From a checkpoint of a small mixture-of-experts model trained on Wikipedia.
Experts: 64 experts in each of 10 layers, a sigmoid router.
Training: a variant of SOAP for the experts, 1193M tokens, 4551 steps.
Below are experts of layer 4 (counted from 0) of a mixture-of-experts language model. Rows are named router (the router's row for the expert), gate (a neuron's input weights, with its number), up (a neuron's input weights, with its number) and show model dimensions 256-383. Each number is 128 + 32 x the weight over its row's rms, rounded and kept within 0 to 255.
Before each expert's rows: "mostly gets" lists some tokens that are sent to it at least half of the time. This comes from a sample of Wikipedia text that the model never trained on.

# expert 45
mostly gets: "|", " |", "==", "\".", "===", "===="
router [107 135 154 119 166 113 127 203 142  74 114  91  84  91 167 132 137  96 141 122 103 120  68  88 195 126  92 118 120 120  99 125 145 116 116 200 109  85  80  92 140 115 102 136 130 131 110  96 179 112  95 105 113  94 113  67 123  86 115 146  80 161 181 124 121 152 157 101 106 115 119  94 111  92 133 131 131 147  99 168 162 141 145 154 146 100  53 145 161 125 148 121 140 160 153 117 104  87  42 119 139 117 155 141 139 126  92  83 136 114 158 142 187 180 142 139 116 170 144 140 121 201  78 120 128  85 136 143]
gate0 [193  86 151 114  65 101  65 105  52 169 189  79 129 133 113 107 113  99 111  87  88 118 112 127 106  97 154 129  99 211 112 111 122 202 176 143 125 128 127  73 143 123 193 145 132 145 109 149  92 137 112 153 157 176 156 175 170 123 110 109 105  84 120 131  91 125 121 163 116 143 165 140 160 151 132 183 165 130 133 130 160 162 131 110 152 141  97  90 143 167 146 122 139 149 163  94  91  51 156 170 127 104 116 123 101 114  68 156  86 162 123 185  99 133 155 106  67 155 107  95 136 123 158 144  86 174  85 123]
up0 [190 183 111  89 115  90 105 117 126 145 115 145  86 170  98 125 112 146  98  81  83 203  99  90 124 128 190 126 108 118  97  96 163 146 163 121 170 112 191 109 128  93 119 124 158 117  50 169 128 153 155 120 131 129 107 154 132 121 117  79 125 101 138 132 107 101  70 116 138 135 111 141 132 103  87 146 191  93  77 109 138 152  91  91 101  88 123 115 165 145 152 100 103 133 149  48 124  79 156 107  98 121 113 122  85 122 124 136 163 148 176  81 137 111 149 144 138 136 113 149 134  77 140 139  81 192 134 112]
gate1 [146 215  80 137 138 130 135 146 141 121  96  73 137 161  86 147 151 178 128 108 164 136 120 129 177 151  67 114 177  65  75 127 166 169 135 105 144 127 185 148 149 105 108 170 136 134 122 120 106 169  67  73  93 114 182 116 108 103  91 100 145 129 107 109 143 136 101 139 166  67 140 109 101 163 101 136  32  80  91 117 155 176 158 156 117  76 180  73 156 126 106  99 131 123 135 135 131 156 136 122 190 127 169 171 141 134 190  96 178 102 104 162 117  96 118 123 137 168 141 127  82 162  73 186  75 185 133 106]
up1 [144 151  97 108 137 136 138 147 141  73 127 174 128 170 124 104 158  49 129  97 111 115  34 119 134 173 127 161 191 103 141 122 133 106  82 151  87 138 103 151 173 113 114 126  99 166 165  79 142 116 111 124 159 110 187 112  54 119 154 128 117 109 146 107 113 114 205 152 117  60  65 145 129  93  71 128 163 140  93 104  79 103  87 142 139 116 139 128 155 102 116 118 102 106 114 144 108 140 143  94 151 166 121 176 145 122  89 155 136 114 110  78 127 128 124 137 138 151 137 138 136 116 147 159 109  98 140  85]
gate2 [132 141 255 161 151 117 123 142 162 120 152 120  88 108 125  99 114 124 129 154 124 151 128 157 185 109 133 140 205 178 110 130 129 105  72 148  79 112 109 152 121 173  62 114 135 112 126 170 136 197 120 134 121 164 177  92 144 134 123 103 109 154 106 141 138 115 136  71 130 105 125 154 137 142 105 138 135 134  56 120 132 124 149 165 114 105  82  97 119 183 120  92 105 121 157  95  75 126 176 131 151 162 187 129 122 113 124 129 159 140 182  70 139 147 150 112 153 160 140 130 158 111  89 150 111 156 130  72]
up2 [152  55 110  98 124 185 142 131  95 129 173 170 155 112 182 114  82 132 146 165 157 141 131 134 101 143  71 158 106 106 168 134 115 160 205 166 139 136 135  72 101  82 188 109 146 119 170  70 155 120 140 119  78  83 103 142 135 143 124 117 143  26 167 185 167 113 104 166 106 140 118 105 155 136 158 126 102 131 106 125 131 149  83 160 158 167 107 186 156  95  96  95  98  65 154 110 139 111  77 133  85 181 114  66  69 142 128 163 145 120 137 171  71 116 149 106 140 158 119 111 139 127 119 129  95 141 116 169]
gate3 [162 162 109 187  40 167 114 142 129 129  59 181  90 186  82 136  87  84 148 134 112 166 164 158 121  79 118 162 119 113 103 136 128 163 150 150 165 116 131  87  99 157 153 143 156  97 144 106 170 174 123 137 110 170 103  99 102 133 152 108 101 171  95 166 136 207 174  96 137 127  97 114 101 139 125 137 155 123 127 154 109 184 174 192  94 134 144 163 158 107 176 116 122 106 185 210  95 145 103 161 149 182 136  78 225 123 136  69 155 131 111 172 121 118 208 139 110 168 106 161  78 124  67 121 135 133 107 111]
up3 [ 97  92 122 138 109 172  99  91  73 165 104 204  99 145 133 116 128 130 137 135 119 149 157 138 149  96 125 160  93 145 157 110 155 175 168 111  97 172  64 126 132 154 137 155 145 137 117  95 156 112  84 133 132 176  57  98 166 116 122  74 121  92 158 140 103 118  96 131 180 204 124 102 136 168 151 150 182 178 153 125 160 124 117  80  94 109 150  70 157 149  98 135 141 145 121 150 106 106  65 135 105 116  95 112 176 164 133 130  93 156 136  77 147 136  95  93  94 144 104  81 168  71 127  86  58 141  82 109]

# expert 43
mostly gets: ".\n\n", "==\n", " ==\n", "==\n\n", "===\n", " |\n\n"
router [155 132 141 162 125 143 141 141 167 119 220 115 160  90 126 155 122 187 115  84 128 113  58  72 161 166 220 152 121 107 108 121 129 195 180 128 123 137 141 126 159 141 152 184 126 162  83 142 146 162 126 160 123 117 144 131  82  85 114 127 190 157 150 148 108  85 138 134 132 118 165 100 103  85 167  82 164  99 103 111 138 119 109 114  97  75 130 107 127  98 102  93 101 109  86 152 165 139 116 124 161 131 102 148 107 142 178  97 129 169 160 202 139  85 173 149 157  86  98 125 202 117 164 108 121  97 124 158]
gate0 [255 127 128 111 130 160 137 112  72 114 146  68  96 103 125 110 104 169 157 198 140 172  81 175 139 123 115 140  96 115 111 189 225 203 144 134 144 107 145 117 173 137 170 185 192 173 120 111  93 126 151 126  81 134 125  99 131 153 169 125  60 153  71 110 175 145 123 139 107  99 119  92 105 134 139  90 130  98 137 112 101 144 139 103  70  79 154  97  97  96 169 115 109 149 130 188 139 112  68 107  90 155 121  87 123 115 131 149 120  76 119  80 154 128 190 123 121 169 111 157 157 125 140 117 164 144 146 149]
up0 [146 105 141 106  88 146 112 150 100 139 122  80 102 147 162 138 178 115 137 128  83 114  63 115 178 104 142 109  76  76  24 114 122 164 166  53 130  99 153 111  96 181 138 158 149 134 105  94  62 111 112 139 138 144 137 169  86 229 128 129  74 129 166  51 102 141 161 165 142 111 140  75 131 122 154 118  96 117 121  89 135 157  89 138 122  98 194 154 121 132 186 156 103 121 111 103 122  99  82 127  78 152 167 107 137 149 174  58 125  64 152 125 112 102 151 132 155 164 127 107 107 100 151 104 105 151 144 124]
gate1 [119 204 124 123 127 153  92 184 182 173 149  75  87 120 116 165 176  88 135 109  98 179  47 113 128 170 126 142  71 147 117 155 156 147 139 162 135 111 156 139 115  99 124  67 103 146 111 159 155 183 147 125 104 187 136 115  49 106 137  90 122  88 119 139 163 125 118  97 128 108 123 157  74 134 109 128 178 120  93  93  96 119 145 121 109 125 126  91 103 117 128 179 121 179 152 145 125 140  91 149 171 165 167 124 142 129 125  97  53  69 118 147 141 157 145 157 185  90  92 127 136 116 131 204 172  60 166 159]
up1 [ 98 158 161 126 127 156  58 152 139  99 152  76 135 129 108 161 174  80 117 154 117 144 116 101 143  84 105 118 204  80 120 174 148 134 117 122 219  96 173  72 152  98 134 167 168 108 125 189 113 142 109  49 155  83 148 119 143 150 112 125  95 120 172 116 121 154  99 138 136 105 146 138 124  90 145 160 141 106 157 144 143  87 101  90 140 101 144 126 111 114 152  96  94 100 138  89 136 154 111 101 117 143 107 148 134 122 168 153  97  96 142 122 113 143 178 192  83  96  58 171 139 141  87 105  90 140 106  94]
gate2 [128 162 223 117 168 221 150  57 182 148  96 133 149 148 173 116 120 129  76 113 136 121 147 148 115 117 149 126 199  58 110 113 116 120  83  91 109  95  77 125 118 128 159 194 139 143 117 142 179 125 107 137  80 175 157 164 107 132  97  89 147  92 103 173  77 114 128 119  50 136 122 193 111 103 156 167 124 104  67 142 158  96 109 123 185 168 126 120 117  81 115 181  84  88 126  83 162  94 128 168 130 133 112 143 107  90 126  93 133 149  87 146 117 170 142 105 125 161 139  84 135 107 107 132 100 119 154 140]
up2 [123  95  64 137 199 102 107  93 128 181 135 135 178 190 167 119 157 113 120 122 160  98 149 100 135 144 140  94 118 139  93 139 150  85 124 159 112 101 103 121 148 147 106 117 155 103 100  91 180 100 130 130 207 149 116 117 126  51 133 118 133 131  89 132 132 183  73 147 141 172  91 104  30 121 189 146 205 168 151  85 118  88  99 142 105 124  75 151 174 161 141 128 141  93 107 136 136  89 111  95 102  96 166 149  86 145 157 125 115  88 148 106  92  83  76 154 181 104 112 151 127 134 158 131 176  80  89 140]
gate3 [175 119 156 215 139 112 109  99  66 126 105  95 140 155 119 106  52  99  93 159 169 110 110  95 114 111  68 130 145 187 105 132  58 119  91 135 126 124 132 113 107 117 121 152 126 133 132 155  97 141 101 114  97 111 160 133  86 139  77 143 150 140 114  85 185 154 161 136 109 125  82 170 101 142 190 160 133  66 130 106 152 139  95 101 122 133 175 134 156 132  97  97 121 141  87 177 116 169 197 173 137 140 167 231 114 102 168 161 138 189 141 143 140 102  95 152 156 135 140  96  76 110 110 112 170 116  96  87]
up3 [ 77 123 121 117 183 155 102 122 100 127 118 113 142 131 122 109 121 144 174 158 146 164  99 140 167 139 110 127 140 143  79  89 119 144 143  93 133 107 143 136 125  86 162 170 101 105  92 107 115 136 132 167 136 106 130 104  88 117  88 106 157  91 142 104 187 148 175 122 137 122 103 162 107 124 102 141 149 109 122  76  88 127 101 103 128 123 114 134 147 145 110 114 124 162 139 127  96 144 149  87 127 131 138 181  65 134 177 165 116  85 129 114 172 163 113 149 184  96 124 114 144 172 163 160 136 150  87 128]

# expert 23
mostly gets: ".\n\n", ")\n", "==\n", ".\n", " ==\n", "==\n\n"
router [165 167  92  79 112 107 115 131 135 158 180 106 137 141 164 164 148 119 156 102 105 113  61 141 166 142 145 124  44 110 107 118 138 148  88 137 134  78 157 134 127 123 153 162 174 111 151 101 173 148 118 138  93  88 188 149 183 132  97 111 124 111 188 151 102 139 125 121 123 132 123 121 101 129  91 176 135 171  70  89 135 109  99 114  57 111 115 148 175 138  94  88 112 140  86  80 116 149  92 177 112 169 146 101 163 117 149 180 139 161 114 140  96 119 196 176 137  96  85 156 112 162 148 115 140 115 119 145]
gate0 [200 108 122  53 107 165 121 103 111  33 153  79 137 121 152 154  68 105  96  85 147  76 133 156 103 133 148 124 123 166 138  91 127  96 142 136 132 152 116  79 127 164 177 109 199 105 122 146 133 140 108 109  97  49 159 175 186 134  77 170 125 133  74 117 129 105  84 124 152 143 124 152 151 184  80 148 171 140 138 143 107  82  99 152 177 143 119 115 107  87  99 132 105 113 155 105 122  77 179  49  55  64 177 110 105 110 108 101 144  87  99  66 114 117 106  67  98 100 119  71 113  64 108  78 181 134 161 140]
up0 [158 110 124 132 121 144 113 133 139  97 118 175 151 203 139 120 112  90  55 121 134 126 135 120 145 188  65 174 128 157 141 120 140 120  86 149 160  93  89 151 153 122 108 144 126 123 141 229 210 144 118 188 158 137 130 100 140 153 195  63 156  76 154 106 140 104 172 149 150 175 117 139 120 104 154 155 109 105 112 104 138 113  77  84 118  83  98 132 142 131  92 124 138 159 167 160 139 190  86  98 156 158 117 162 162 170 157 140  89 131 123 114 149 179 136 127 164 118 131 164 132  58 100 109 133  74  81 167]
gate1 [136 207 121 169 171 129 115 121 125 168 151 128 143 129 151 163 170 160 109 154  91 174 103 216 172 111  71 116 180 125 114 107 127 110 119 111 137 145 168 139 159 181 176 100 161 159 144 127 164  78 228 126 111 138 149 101 160 128 118  95 180 133  98  90 140 168 170  85 132 142 138 111  98 121 147 127 125 119 126 124 143  30 119 144 171 113 154 132 172 133  66 162 120 119 149 124 151 151 155  92 112  53 146 107 146 129 186 144 133 118  82 108  97 213 107 113 210 117 118 121  95 139 120  93 145  87  84 137]
up1 [162 110 162  74 161 147 195 118 189 100 131 143 116 186 129 171 148 160 127 136 164  77  87 145 120 113 130 158 101 150 124 145 161 145 139  26 130 156 112 154  82 153 139 160  78 158 141 185 116 140 153 125  84  96 150 137  68 179 104  97 107 120 122 149 101 181 128 130  81 154 116 152 110 110 127 144 158 117 133  91 153 116 114 144  41  91 152 133 132 139 138 128 112 119 144 159 205 159 103  86  88 103  87 100 131 172  92 133 118 151 109 141 105 116 133 115 130 139 129 160 119  99 105 131 104 125 150 127]
gate2 [129 167 144 107 152 112 135 136 171 143 203  47 124 116 165 139 146 157 133 117  94 131 103 122  72 162 173 131 120 122 100 113 100 122 113 148 111 133  85 123  83  90  78 140 120 124 117 170 172  99  66 116  87 105 114 115  85 173 151 132 114  97 189  76 106 147 115 109  83 142 117 138  94  91 150 115  97 159 152  90  85 163 117 151 176 130 102 124 116 115 121 129 129  56  85 133 159 172 138 146 149 182 168 127 125  77 117 146  98 155  44  82  56 175 120 117  78  75 149 151 114 141 104  67 123 136 136 118]
up2 [ 81 107 119 151 128  87 163 105 122  77 131 139 131  75 137 219 121 133  77 154  96  76 155 156 106 103 154 160 125 177 138 128 154 132  81 120 110  75 105 131 155 119 155 115 117 135 138 172 179 117 113  89  82 104 113 105 141  81 130 131 124 129 144 138 122 143  78 171 106 128 109 105 154 135 160 109 110 151 117  93 127 119  98 106 169 129 106 167 122 153 195 132 140 106 119  88 152 123 133  38 153 130 133 161 124 184 133 170 151 155 148 141 153 120  93 143  74 132  72 115 113 168 125  47 129 156 134  97]
gate3 [141 132 139 237 134 104 148 135 156 116 101 125 196  76 128  87 185 195  98 104  66  60 136 167 139 180  97 115 142 144 100 102 116 137 122 150 124 156 152 148  86  95 108 149 106  96  98 111 128  72 108 159  84 178 140 159 118 140 113 136 140  74 178 148 159  88 184 117 137 103 108 146 123 103 110 117 107 209 125 140  90 172 178 137 114 125 169 145 150 113 161 123  84 149 114 192 130 131 221 161 146 137 174  89 126 162 155 132  95 130 128 177 139 129 109 157 145 114 199 151 150 122 142  54 142 145 134  94]
up3 [104 172 101  93 137 175  93  84  96 114 136 117 139 161 121 106  73 132 207 101 161 165 117  98 126 134 147 159 160 118  91 168  89 127 124  84 120 139 145 122 104 157 177  70 172 135 198 152 192 147 137 146 136  50 101 106  86  95 152 151 130 156  75 117 153 124  92 157 107 194  96  96 177 122 135 127 142 125 138 102 163  92 139  71 125 144  48  76 104 153 121 166 150 116 101 117  72  99 126 120 137  91 137 146 169 100 173 139 156 110  50 111 117 145  96 110 150 127  87  91 187 173 123 122 162  75 113 108]

# expert 7
mostly gets: " |", "==", ":", "===", " |\n\n", "="
router [150 166 121 138 111 126  96 126 115 147 136 166 109  59 156 162 158 128  97 111  75 137 135  99 118 120 134 134  90 103  93 127 132 116 182 151 153 151 124  67 110  92 147 148 115 135 127 108 172 117 132 164  98  95  78  95 128  99 106 122 136 125 112 127 134 161  91 184 146 135 131 115 136  76 153  80 188 132 102 184 120 202 126 131  89 107 110 156  51 146  81 143 120 174 139 140 143 151  82  64 146 111 159  88 122 130 116  64 157 128 104 126 160 171 102 125 132 135 146  95 145 147 109 131 166  76 122  90]
gate0 [245  92 108 179  98 111 102 125 115 110 130  99 184  83 149 115 188  86 168 159 142 126 107 107 127 109  73 175 156 120 116 202  63 164 176 125 107 148 125 109 190 135 180  82 122 189 120  48 131 112 157 158 162  98 127 105 138 139  90 132 135 149  80 136 130  70 100 147 124  81 151  79 140  91 119 104  72 198 137  85  99 154 147 174  74 216  55 145  84 101 123 195 149  84  88 133 174 137 136 128 121 121 155 137 153 156 157 152  24 158  85 167  91 133  99 103 116 107 136 170 152 119 170 131 145  88 112  89]
up0 [122 130 141 154 112 120 104 171 155  74 164 170 144  75 102 188 151 123 175 111 148 134 162 107  96 111 127 131 123  99 131 146  90 117 169 143 153  94 132 183 132 175 158  78 183 126 105 129 119  68  82 132  54 138  82 126 117 166  99 139 105 110 107 110 177 144 130 161 222 139 152 117 125 205 118 133 119 119  93  67  98 101 114 100 120 152 166 164 128 125 159  93 178 132 137 108 142 119  82 109  93 139  76 107 130 166 124 124 108 147 141 105 117 152 156 186 182 146  72 138 116 129 155 151 132 123 137 130]
gate1 [ 77 251 161  89 199  97  94 105 114 109 143 165 104 135 113 106 110 169 167 113 139 146 140 148 113 149 192 118  98 128 157 126 138  99 129 107 152 122  82 123 175  54 103 121  99 130 118 195 123 112 109 152 115 156 113  90 111 135 128 102 161 122 163 129  85 158 123 114 129 165 104 114  63  83 148 141 207 141 109 147  89 159 114  68 111  67 123 158 107 158 126 119 119  94 141 154 100 138  88 123 102 167 167 122 179 119 153  74 127  88 156  95 139 162 114 133  96 117 135 110 148 129 125 128 170 169 150 119]
up1 [168 105 136 108 149 132 135 119 166 148 114 115 167 147 149 158 105  75 135 120 124 125 159 135 205 114 116 152 189 113 128 158 158 156 165 174  87 133 120 156  97 131 102 109  87 162 165 112 136 155 171 139 175  87 118 168 156  94  87 132 127 150 130  97 114  89 145 126 154 135 180  77  79 126 160 117  79 198 118  86 105 103 133  99 113 122 125 149 121 145  97  69 133 130 113 137 134  80 125  84 131  73 123 117 126 123  67 152  92 135 173 129 115  90  99 123  68  94 123 154  89 130 116  98 125 170 147 164]
gate2 [126 197 222 175 153 133 116  67 153 120 127 181 148 114 147  99 160  85 123 150  99 130 148 144 131 113 130 122  45 101 181 146 107 101 123 111 134 171  90  95 180 122  92 176 129 140 102 156 120 125  95 128 162 138 113  52 134  95 122  54 123 144 155 146 104 146  77 109  98 140  39 118 123 145 146 128  86 146 126  88 127 128 154 155 138  85 144 161 115  83 128 153 121 157  98 112 106 177  91 110 124 115 157  98 139 161 125 151 163 128 135 147 169 158 105 108 147 126 107 106 130 125 145 131 157 133 109 124]
up2 [ 75  98 184 120 114 139 143 142 107 111 144 126 151 146 143 122 137 184 168  98 127 139 101 159 100 133 118 125 119 116 126 141 122 110 161 141 188  85 127  90 101 115  64  78  95 172 132 154 189 107 164 112 146 135  93 123  85 102 164  95 163 195 104  99  98 126 179 171 119 124 142 146 136 115 154 101 177 123 157 116 135 129 144 155 100 106 163 116 138 117 142 123 138 135 108 135 148 172  97 104 102 106 184  96 117  98 102 142 138 146 136 161 165 141 129 137 124  59  52 133  68 115 127 123 100 167 115 152]
gate3 [174 137 169 197 118 143 108 193 168 119 104  75 169 116  97 103 157 103 137 128 139 174 116 115 171 150  96 119 115 133  93 141  89 108 124 127 140 129 119 115 113 165  79 138  83 119 158 175 143 163 115  78  77 106  71 135 152 141 130 152  96 145 137 142 144 115  91 104 198  51  92 145 131 144  87 122 189 185 146 105 126 209 162 121  98 103  83 139 140 126 145 132 153  90 156 143 110 122 141  95 155 133 130  95 113 125  87 133 133 106 115 149 109 104 126  75 107 148  81 161 131  66 145  70 178 119 110 173]
up3 [ 92  99 174 184 156 188 162 148 144 127  84  81 149 162 145  94 158 142  80 126  99 140 127 152 119 175  96 132  48  85 199  79  56 104  97 104 126 166 107 119 128 122 167 128 160 174 171 110 178 123 142 135 154 177 139 115 141  57  88 147 137 176 118 131 135  89  49  87  96  99 147  94 126 116  83 166 153  99 215 145 173 111 122 136 108 155 170 106 101 128 182 139 124 116  90 137 157 114 125 115 114 154 150 137 170 133 118 134  71 103  88 144 125 169 145 161 183 109  81  90 113 143 102 144 111 157 112 125]

# expert 63
mostly gets: " and", ",", "),", " but", " or", " &"
router [175 161  73 158 119 147 127  95 185 121 154 143 122  52 164 116 127 150 192 134  94 110 126 131 155 106 187 152  44 115 151 146 145 129  47 132  97 124 139  42  77 126 103 119 123 147 151 110 130 133  89 113 124 130 144  73 175 111 119 145 145 104 166 140  40 155 224 124 112 136 141 147 138 118  69  77 128 131 127  82 142  74  93 138 131  98 139 144  94  87 120 111 122 119  95 137 139  66 101 114  82 102 129 136 158  89 164 140 126 162 118 114  94 127 134 139 124 112 114 128  79 101 150 120  94 168 179 182]
gate0 [204 127  95 180  78 118 120 159 133  95 123 175 129 128 171 143 100 139 153 188 110 124 145 136 132 125 137 132 157 136 131 129 183 116  46 109 120 168  89  91 185 202 127 132 114 111 117 123 166 139  93 113 113 144 118 112 136 173 166 206  95  78 148 110  82 169 169 115 118 140  94  88 177 108  45 124 175 166 164 106 150 123 167 145 101 143 149 126 119  96 126 132  95  66 114  71 112  67  89 153 152 133 133 103 116 101 188  48  85 209 136 114 140 180 160 175 114 146 159 147 176  98 167 141 122 158 126 148]
up0 [ 98 191  92 129 146 142 133  97  75 159 145 133  97 135 158 114 130 123 165 105 123  71 118 196  48  87 146 113  86 164 102  94  96 123 127 176 112 126 116 140 140 133 126 114 119 109 109  71  98 137 139 105  85  85  91 138  98 132 181 131 169 151 124  72 140  96  98 155 198 135 154 157 166 130 116 150 135 117 125  88 116 104 136 143 106 134 193 122 132 112 111 120 115 154 212 137 115 114  80 135 124 129 157 187 125 128 152  78 177 140 122 189 156 112 166  91 123 134 105 109 134 131 113 162  73  96 146 113]
gate1 [159 141 171 186 124 108 100 125 160 127 171 146 112 113  83 139  62  94 138  80 173 118  89 121 106 140 138 103  73 153  95 171 127 131 131 134 123 117 109 135 168 225  41 108 129 125 108 125  48  59 147 110  93 186 178 114 167 156 161  68  92 151 145 150 131 145  47 137 136 213  83 127  88 158  97 162  85 143 158 127 116 114 101  73 166  74 174 107 150  89  78 149  69 120 158 137 125 117 111  86 217 130 186 107 169 181 120  92 168 123 109 156 154 146 134 145 124 116 139 147 131 153 125 177 155 173  98 108]
up1 [157 108 170 109 118 114 122 145  97 110  69 151 126 146  93 138 117  99  75 187 132 223  98  97 143 155 135 126  81 169 117 126 130 126 119 162 155 182  98 143 139 135  64 150 170 112 178 130 160  59  74  78  85 145 180 116 126 134 145 115  56 123 161 136 103 100 109 125 179 178  98 128 148 131 125 180  91 106 121 135 100 119  90  97 149 159 107 130 139 127 101 146 125 138 124  64 160 126 178 154 133 155 144 106 180 154 104 112  78 124 121 150  73 125 118 117 157 148  91 124  65 144 170 113 175 149  71  65]
gate2 [ 96 143 229 128  82  69 120  74  83 114 110 126 160 129 175  74 109 129 167 143  77 130 120 106 150 150 157 141 122  95 165 139 138 151 116  73 194  96  91 126 130 124 148 109 116 152 123 117 185 185 124 148 148 112 149 100 124 158 109 142  86 124 181 131  91 101  89 113 157  86 100 159 204 153 137 145 173 141 170 161 127  75 135 144  57 191  77 139 159 115 127 132 152 119 138 143 195 136 100 128 104 123 152 103  72 127 179 132  94 132 101 205 138 120 104 134 143 110 158 134 118 129  86 105 136 131 162 142]
up2 [ 87 183 139 167 128 122 101 111 143 112  97 123 141 121 121 133 169 183  65 123 111 186  91 119  90  57 134  99 100 150 122 117 128 133 122 108 141  84 140 119 111 120 127 149  94 133 110 133 145 183 157 120 121 170 133 172 139 106 126 195 146 112 131  98 121 174 104 112 177 182 151 170 143 107 144 135 146  80 135  93 146 117 122 136 101 136 145 101  89 124 100 159 140 123 102 157 115 133  88 172 101 113  95 134 142 134 165 139 188 101 122  95 103 170 144 123 116 122 138  56 121  66 118 138 170 112 123  79]
gate3 [128 112 187 171 121 152  96 135 127 152  81 110 119  89 161  86 137  90 131 152  93 140 114 175 145 116 184 155 133 137  75 171 141 127  80 126 124 151 123  89 130 106  77  93 126  81 127 111 157 124 123 164 123 116  92 173 142 123 176 176 149 127 147  67  96 127 115 151 102 141 138 160 117 130 144  88  71 134 124  93 122 155  74 108 129 109  96 190  87 102 182 111 115  76  68  97 168  89  85 107 179 146 101 107 160  89 133  99 118  89 138  10 149  99 113 143 142 138  92 159 179 124 143  94 124 127 149 156]
up3 [144 119 176 123  89 143 165 134 128 148 137 110 154 104  80 152 143 121 135 213 157 149 161 146 143  95 147 134  92  95 111 135 127 122  91 107 111 199 110 154 135  89 133 138  90 140 121 166 123 131 112 154 114  86 100 148 138 131 139 139 128 100 134 118 162 132 173 148 133 130 154 130  96 135 106 170  90  90 111 123 180 130 164 169 123  27 108 138 113 132  81 147 139 115 132 110 192 152  68 106 176 119 178 160 110 105 163 120 189 127 181 168  79 115  87 141 113 157  77  95  95 105  69  98  78 133 191 147]

# expert 14
mostly gets: "|", "=", "The", "°N", "″N", " UTC"
router [137  82 193 211 148 145 151 117 148 204 107 111 135 118 205 127 113 128 123 110  96  93 117 107 110 111 113 134 115 153  98 157  69  91 166 117 150 101 176 147 134 126  88 115  89 231 183 125 166 119 106 128 150 100 112  86 183  86 119 119 194  59 131 120 170 115  92 156 145  78 113 144 172  72 135  92 123  60 105 170  97 140 133 115 111 133 115 130  90 146 110 118  88 133 152 153 137 142 111 103 161 108  97 125 160  93 105  63 129 133 105 136  95 104 123 155 107 128 171 102 200  96 121 124 135 117 135 143]
gate0 [203  92 130 123 139 106 104 158 107 133 133 100  89  63 180 120 112 122 135 165 115  68 117 172 119  67 127 115 104 120 114 128 163 118 150 197  63 184 156 127 146  85  74 147 111 111  60 101 103 110 150  70 147  81  98 115 151  99  86  65 123 126 184 104 123 112 134 176 127 169 121 105 103 131 118 142  81  82 146 133 170  61 134 135  99 122 152 137 128 136 178 128 125 116 151 134 163  91 142 101 129 176 102 117 140 123 125 119  95 161  82  91 130 109 105 111  65 116 206 138 156 142 115 136 139 103 126 185]
up0 [138 103 135 136  91 116 155 185 108 102 138 115 116  88 110 151  92 107 114 121 166 114 187  94 109  80 147 139  18 113 148 113 116 101 171 185 132 135 142 140 109  74 112 191 109  63 105 120 168 122 173 139  93  90 150 140 159 124 172 110 100 110 164  77 131 107 164  89 131 153 121 120 123  89 149 139 128 153 157 128 159  93 150 119 145  99 149 136  93 148 158 141 127  95 103  85  68 192 150 124 111 149 135 113 191 126 130  77 146  93 102 132 108  94  80 107 109 123 125 138 159 120 144 101 121 166 109 122]
gate1 [170 251 115 111 184  99 118 127 168 174  77 122 161 111 176  57 139 174  99 111  77  80 109 126 154 141 157  56 128  93 112 116 109 157 150 124  97 107 193 133 169 191  89 105 128 163 149 140 113 141 131 157 160  82 139 123 137  82 117 217  80 134 131  94 119 133 128 150 125 116 141 161 129 139  98  48  82  92 131 147  98  80 109 130 116  85 109 124 112 183 226 127 130 159  97 156 141 210 118 149  93 135 163 123 179 150 101 119 112 179 154  86 105 118 200 125 158 119 126 148 152 150 142  94 156 161 179 150]
up1 [156 117 149  99  63 128 161 104 125  52 148 105 170  58 138 134 189 133 145  69 115 112 162 173 157 110 144 122 158 127 150 125 114  58 138 172 115 109 127 171  68 101 130  79 146 132 121  93 132 121 127 124 182 124 146  65 121 115 117 102 154 132  85 105 145 101 211 120 170 131 145 158 131  96 140 130 111  82 145 126 122 155 172 148 162 152  99 101 121 160 146  77 107 126  68  92 194  96 140 145 113  75 140 113 133 130 119 133 118 137 160 134 117 119  98 111 128 147 177 105 113 141  99 123  78 101 128 140]
gate2 [ 83  84 213 122  63  94 119 101 151 155 122 124 124 155 156 135 108  86 109 133 148  92 104 185 155  76 154  98 108 148 130 162 137 114 148 146 136 118 126 155 131 181 146  94 162 164 129 169 179 146  67 172 120  99 120 132 136 175  25 102 136 156 172  89 145 121 182 128 146 141 107 121 154 126  94 133 131 113 132 147 138 170 145 101  78 133 103 106  94 118 136 169 165 124 190  72  83  96 122 118 122  79 137  92 127 105 166 129 137 102 176 135 125 113  80 124  95 129 173 181 128 128  40  81  98  81 183 104]
up2 [165 139 140 163 123  74 126  97 117  86 157 150 147 139 119 164 116 122 123 125 161 127 158 169  85 166 117 183 135 141  88 152 144 151 175 112 166  87 132 142  83 110 125  80 133 128  99 129 178 103 164  68  96 103 127 155  83 140 124  98 169 133  80 145 116 140 160 116  93 131 161 158 188  50 105 115  91 108 133 101 114 125 108 152 177  98 127 133  52 128 111 122 125 159 159 128 131 125 119 162 131  97 118 147 131 143 128 195 145 164 178 102 117 196 139 142 110 163  62 129 184 146  94 110  89 181 126 165]
gate3 [173 134 163 209 186 129 110 120 172 156 130 166 117 165 138 180 146 156 111  92 116 146 123 159 155  90 101 135 115 132  48  71 161  96 134 166 124 126 192 152 128 115 142  86 197 146 106  93  83 167 124 189  89 161 135 129 195 168 170 174 154 132 126 121 144  81 111 164  96 112  61 124  84 100 113 130 137 102 163 138 136 132 153 138 136 169  98 102 122 144 128 145 192 183 150 110 109 156 157 135 187 188 153 123 171  70  94 155 132 187 145 105 136 126  71 207 103 150 117 108 101 132 162 118 128 116 144 120]
up3 [128 129 123 136  77 129 108 192  98 104 107 162 178 125 132 158 123 125 133 110  96 178  23 134  90 116 157 136 176 138  94 111 106  90  69 170 178  69 118 132 135 134  93  89 170 153 149  56 153 210 134 125 109 153 115 104 127 119 204 155 156  78 122 114  78 121 107 141 119 122 124  98 169 101 102 179 173 123 158 140 109  95 107 106 164 118 127 116 172 135 160 168 168 133 162 127 116 149 112  80 164 188  47 139 121 118 116 110 138 158 142 133 198 113 132 148 171 168 133  82 145 109 107 138 148 118 105 114]